{
  "n_experts": 16,
  "experts_per_token": 2,
  "d_shared_expert": 192,
  "activation": "quick_gelu",
  "routed_scale": 1.41,
  "shared_expert_gate": true,
  "norm": "rmsnorm",
  "tie_embeddings": false,
  "beta1": 0.9,
  "beta2": 0.99,
  "seq_len": 512,
  "steps": 3467
}
Below are experts of layer 2 (counted from 0) of a mixture-of-experts language model. Rows are named router (the router's row for the expert), up (a neuron's input weights, with its number) and show model dimensions 64-127. Each number is 50 + 12 x the weight over its row's rms, rounded and kept within 0 to 99.
Before each expert's rows: "mostly gets" lists some tokens that are sent to it at least half of the time; "comes after" lists some tokens at least twice as common just before its tokens as in all text. This comes from a sample of Wikipedia text that the model never trained on. Tokens count by the router's weight.

# expert 8
mostly gets: " United", " American", " States", " University", " New", " South"
comes after: " the", ",", " of", ":", " in", " New"
router:53 45 61 42 40 72 35 56 54 80 51 61 54 69 37 27 60 64 20 57 50 29 27 52 44 37 43 35 54 69 76 42 56 70 52 38 47 27 47 33 48 56 50 54 66 58 35 61 52 57 43 36 52 49 19 53 38 21 44 39 58 70 40 36
up0:61 42 62 61 53 43 74 34 50 42 64 41 55 59 48 45 49 54 49 45 34 41 49 24 35 45 59 52 30 59 24 36 30 57 33 54 69 56 64 65 61 46 54 53 47 54 36 50 55 59 69 45 72 43 50 69 47 59 53 37 34 63 49 44
up1:56 45 63 38 48 37 64 24 27 40 57 71 42 38 76 56 76 53 77 55 54 43 48 40 65 53 49 48 50 54 52 40 51 54 41 42 58 37 51 50 28 36 55 52 46 36 53 57 58 35 45 39 60 46 65 68 47 37 55 36 40 70 57 33
up2:68 39 59 65 44 49 17 41 62 62 55 71 56 68 65 49 64 42 51 35 41 33 37 45 35 61 68 38 52 47 61 54 21 39 42 31 47 54 52 53 45 48 46 60 42 37 53 56 64 39 48 53 40 54 43 41 36 39 54 45 51 58 39 59
up3:37 35 56 66 55 44 53 38 58 49 64 38 74 33 80 69 47 31 44 57 53 31 57 35 56 46 54 62 41 50 65 35 43 68 31 48 57 64 44 54 81 64 32 55 48 74 35 45 53 42 40 44 46 40 41 52 49 40 40 35 51 40 53 45

# expert 7
mostly gets: " team", " time", " game", " film", " family", " season"
comes after: " the", " a", "-", " his", " The", "=="
router:56 43 60 63 75 44 32 43 71 52 31 56 57 56 54 57 38 45 30 44 65 53 56 40 60 44 53 57 37 60 58 41 40 58 39 37 76 53 36 39 42 61 50 61 29 65 71 46 41 64 48 42 54 39 37 52 34 39 45 40 29 48 48 44
up0:39 57 56 70 56 53 46 29 48 42 44 50 70 44 77 49 63 53 59 58 36 60 50 33 46 40 42 55 45 37 42 40 48 71 45 63 50 59 42 48 35 34 64 38 48 46 53 62 43 45 50 37 47 36 41 50 58 50 44 52 53 50 46 49
up1:69 35 52 42 49 57 28 72 44 31 50 47 55 62 42 29 49 54 59 26 49 59 63 42 32 48 70 46 55 54 52 63 29 31 37 61 53 64 56 40 78 16 35 63 51 40 25 64 61 59 72 54 39 33 50 39 38 45 64 42 47 48 42 48
up2:70 43 44 37 50 35 42 43 46 35 54 51 43 59 66 53 42 32 73 48 52 37 53 36 39 26 58 60 70 56 80 51 19 49 44 45 34 48 40 52 64 42 33 62 55 34 33 54 61 43 64 48 50 24 43 55 51 54 44 69 47 50 38 51
up3:59 40 59 54 31 47 51 47 63 51 64 52 53 66 54 42 64 68 47 63 51 52 58 57 28 52 39 58 58 28 36 48 33 65 43 35 53 46 35 76 58 42 55 44 68 34 52 46 36 56 46 30 49 53 39 50 47 38 40 48 38 61 33 52

# expert 13
mostly gets: " S", " M", " L", " N", " P", " K"
comes after: "-", ":", " \"", " (", " of", "|"
router:61 28 46 38 43 59 46 28 41 52 53 61 72 59 40 53 55 56 52 57 49 20 54 48 55 36 54 35 69 58 62 47 40 82 61 30 44 32 58 57 65 54 58 56 54 55 44 67 57 53 58 41 54 36 38 60 44 31 50 44 47 59 48 46
up0:53 34 45 36 71 50 54 49 44 65 60 53 58 51 54 34 58 56 27 29 81 35 52 44 32 35 86 41 15 52 40 37 46 63 52 52 46 46 23 45 55 29 37 45 34 45 53 53 65 74 66 40 66 39 50 75 49 65 38 57 23 56 35 33
up1:62 68 45 54 57 60 42 56 54 49 39 52 69 36 38 48 48 60 38 64 38 57 47 45 53 50 48 33 42 60 39 49 35 58 44 37 61 31 71 39 60 44 63 72 56 42 63 64 46 48 61 22 46 55 58 73 38 43 47 42 32 63 46 37
up2:73 55 39 56 49 49 58 42 56 47 46 64 47 57 49 39 47 50 61 58 43 66 36 46 30 42 58 44 43 70 66 44 54 44 64 46 65 60 38 49 40 25 54 55 48 40 64 79 55 43 65 63 49 30 47 49 49 45 50 45 41 50 54 49
up3:38 76 45 58 50 47 48 73 43 50 33 60 73 38 74 50 35 47 53 49 43 67 41 41 40 47 51 45 60 34 40 34 44 38 50 66 65 43 34 45 39 44 48 39 42 59 75 42 58 64 37 44 52 67 60 60 42 62 49 46 35 57 41 60

# expert 4
mostly gets: ".\n\n", "\n\n", ")\n\n", " |\n\n", "22", "11"
comes after: " ", ".", "–", " (", "201", "202"
router:57 33 46 46 42 55 41 37 52 52 60 55 53 70 42 65 47 52 35 46 61 32 47 34 47 57 60 59 38 52 43 28 61 43 28 36 62 45 55 47 35 40 53 64 47 81 58 46 47 57 44 29 41 39 38 72 33 15 50 41 24 53 40 09
up0:60 43 59 64 38 55 47 53 59 42 46 56 58 72 46 40 69 43 37 30 46 55 47 49 37 47 58 58 43 63 47 54 42 50 57 20 51 29 51 53 66 43 42 85 35 60 45 63 45 51 70 49 56 60 44 59 49 59 44 41 52 80 52 47
up1:40 64 58 52 49 67 61 59 50 48 41 53 57 65 44 44 68 31 47 70 59 50 58 26 59 35 62 53 46 56 47 58 51 44 42 49 62 50 62 60 56 41 33 83 30 45 32 67 54 43 70 35 48 68 37 49 37 60 14 39 56 65 29 43
up2:79 50 38 40 36 55 42 60 58 46 70 53 63 48 50 41 50 27 63 57 63 49 40 57 45 49 27 64 49 51 54 45 57 48 37 47 42 52 52 62 51 54 44 59 43 38 38 53 41 60 28 61 40 65 46 39 38 25 45 48 73 58 54 84
up3:43 52 60 71 55 44 57 59 57 50 44 57 49 68 34 48 48 59 51 65 42 63 54 62 37 54 38 60 42 38 53 42 44 63 41 27 51 52 65 49 54 37 57 92 65 52 48 71 53 53 53 66 61 53 51 35 50 44 47 45 42 56 41 54

# expert 14
mostly gets: " |", " the", "|", "==", " The", "The"
comes after: " |\n", "\n", " of", ")\n", " in", ")"
router:64 34 47 54 62 57 39 43 48 75 63 81 50 61 47 65 46 64 29 33 38 34 59 37 56 45 50 51 43 42 65 39 40 46 44 38 68 35 56 67 54 42 38 68 44 51 49 60 59 60 38 46 58 50 36 64 32 31 43 28 37 52 45 29
up0:65 35 68 60 74 53 34 44 40 42 20 69 69 43 59 54 62 58 51 55 38 39 50 37 55 53 47 44 63 51 49 42 61 69 67 46 60 34 64 42 57 58 53 58 64 39 50 34 49 52 57 19 42 44 35 29 60 65 55 54 49 74 62 39
up1:33 62 62 40 77 49 75 61 35 47 40 52 47 43 53 51 59 48 51 66 44 41 68 49 54 36 45 50 67 41 67 58 57 52 62 79 70 52 64 49 49 43 28 46 65 49 83 48 46 35 41 28 46 59 40 36 46 56 27 57 40 48 38 40
up2:25 44 56 53 61 39 60 41 49 45 53 66 59 53 53 53 41 55 50 50 69 42 54 58 42 61 55 61 46 65 60 35 58 45 60 34 54 66 39 33 58 56 39 52 47 41 61 76 57 38 65 63 61 25 54 54 49 41 65 47 40 56 51 39
up3:51 54 38 38 39 29 56 64 54 53 44 52 58 28 56 46 34 18 38 42 66 68 19 61 20 48 49 40 68 54 52 40 60 56 59 50 43 51 52 32 52 56 59 63 50 40 61 62 56 52 59 47 50 08 36 43 46 43 52 44 48 67 23 58

# expert 9
mostly gets: "199", "198", "202", "201", "196", "191"
comes after: " ", " (", "1", "0", "3", "5"
router:54 53 39 51 53 46 30 40 41 41 44 59 53 48 35 37 54 59 39 68 44 45 75 29 64 45 42 45 29 64 55 28 42 55 39 45 57 39 45 73 53 58 30 57 62 61 48 64 38 80 64 51 45 39 36 61 22 29 29 27 39 54 48 39
up0:46 38 77 28 27 42 31 36 55 52 63 54 52 46 57 39 52 33 56 42 55 46 45 51 57 48 68 20 55 41 52 38 42 71 49 62 41 32 68 73 78 38 32 54 38 52 34 49 52 63 68 56 49 33 42 37 46 57 27 34 31 65 50 46
up1:62 53 38 43 55 39 32 34 48 66 35 54 62 46 68 39 56 44 40 48 50 64 33 34 62 52 58 50 45 62 37 20 63 53 49 45 51 30 62 45 63 72 47 71 56 65 53 44 44 63 48 39 28 53 32 66 40 39 44 30 50 56 70 30
up2:58 43 55 38 49 43 45 50 44 55 65 61 55 53 62 56 37 40 55 49 51 43 54 53 61 40 70 31 57 40 62 43 60 50 51 50 44 30 62 16 62 57 38 51 25 61 49 80 46 60 49 57 46 61 66 43 46 30 49 53 48 48 77 28
up3:41 58 49 25 49 61 75 67 59 57 55 54 45 54 37 63 60 28 51 63 47 32 47 48 63 54 55 58 48 33 43 51 58 50 51 54 78 44 64 22 46 46 59 61 45 52 55 67 47 28 43 29 42 51 42 33 38 55 78 56 47 55 47 42

# expert 12
mostly gets: "ed", " first", "ated", " other", " new", " later"
comes after: " the", " was", " a", " and", " is", " to"
router:62 25 56 44 59 65 35 62 49 63 44 55 71 56 42 56 31 72 49 37 32 63 55 43 40 40 63 56 74 52 56 36 48 66 42 44 38 42 56 42 53 69 40 50 52 57 63 55 74 59 40 51 42 31 40 62 23 24 45 37 41 58 30 45
up0:50 62 50 57 43 40 35 52 37 43 52 44 26 58 38 44 65 45 59 44 57 72 66 44 34 63 59 51 49 36 28 47 40 46 52 56 42 44 52 42 41 57 37 61 45 45 48 39 35 72 25 52 75 56 54 57 49 37 35 25 30 64 82 41
up1:71 59 47 63 69 58 50 56 46 28 68 54 55 50 61 25 48 26 54 33 41 46 63 52 40 56 49 49 38 61 36 42 27 60 61 47 59 66 47 57 59 46 49 59 65 33 37 49 63 76 62 52 24 63 46 58 50 38 52 31 45 38 42 47
up2:49 76 48 48 42 34 36 56 50 73 47 49 48 44 36 36 81 65 50 42 56 34 46 35 42 57 29 59 48 27 38 40 27 38 55 55 41 42 36 55 61 35 46 54 71 48 46 44 34 55 55 36 65 49 50 46 51 35 51 48 35 62 65 50
up3:55 43 40 53 53 62 38 44 39 43 34 60 60 49 30 37 40 52 47 26 35 56 36 36 58 45 78 51 47 52 43 56 62 58 45 38 48 38 53 53 66 70 39 45 44 54 42 87 74 68 62 38 37 60 70 73 47 49 57 47 52 54 60 40

# expert 0
mostly gets: " ", " (", "===", " $", "^{", " \""
comes after: " |", "|", ";", ":", " in", "\n"
router:46 36 53 56 45 48 30 37 52 42 50 61 56 64 44 50 40 44 61 56 71 57 45 47 56 47 51 44 61 30 58 44 38 61 49 47 62 35 51 68 54 38 43 61 56 49 44 66 65 66 61 47 45 49 22 67 21 41 20 46 33 60 37 33
up0:52 52 52 57 48 38 54 43 36 52 52 81 47 43 67 54 27 60 43 57 23 35 64 42 48 47 43 48 29 48 61 28 77 49 43 43 56 40 49 34 57 66 47 38 66 67 54 48 59 51 44 54 41 43 65 41 51 39 55 50 17 43 45 71
up1:48 54 62 73 40 62 67 51 56 56 40 49 61 92 48 36 57 50 52 69 52 67 49 58 32 46 35 53 31 54 53 54 48 45 57 31 48 28 63 50 51 49 48 80 55 68 27 60 36 71 51 33 58 48 51 53 47 39 50 48 56 53 53 43
up2:43 70 48 59 51 39 74 50 32 43 48 55 48 46 69 47 52 57 43 55 65 62 63 65 33 41 50 41 63 47 55 33 52 55 34 45 52 46 25 60 58 50 32 47 58 70 45 61 38 41 23 42 52 29 57 65 53 51 20 50 38 49 67 17
up3:46 62 65 70 44 37 41 60 27 58 41 69 64 48 69 49 57 51 47 46 66 43 56 50 23 50 57 51 57 51 42 42 40 55 33 52 25 21 49 43 72 27 49 57 41 64 66 65 43 73 40 40 51 57 46 37 37 35 45 37 45 76 53 43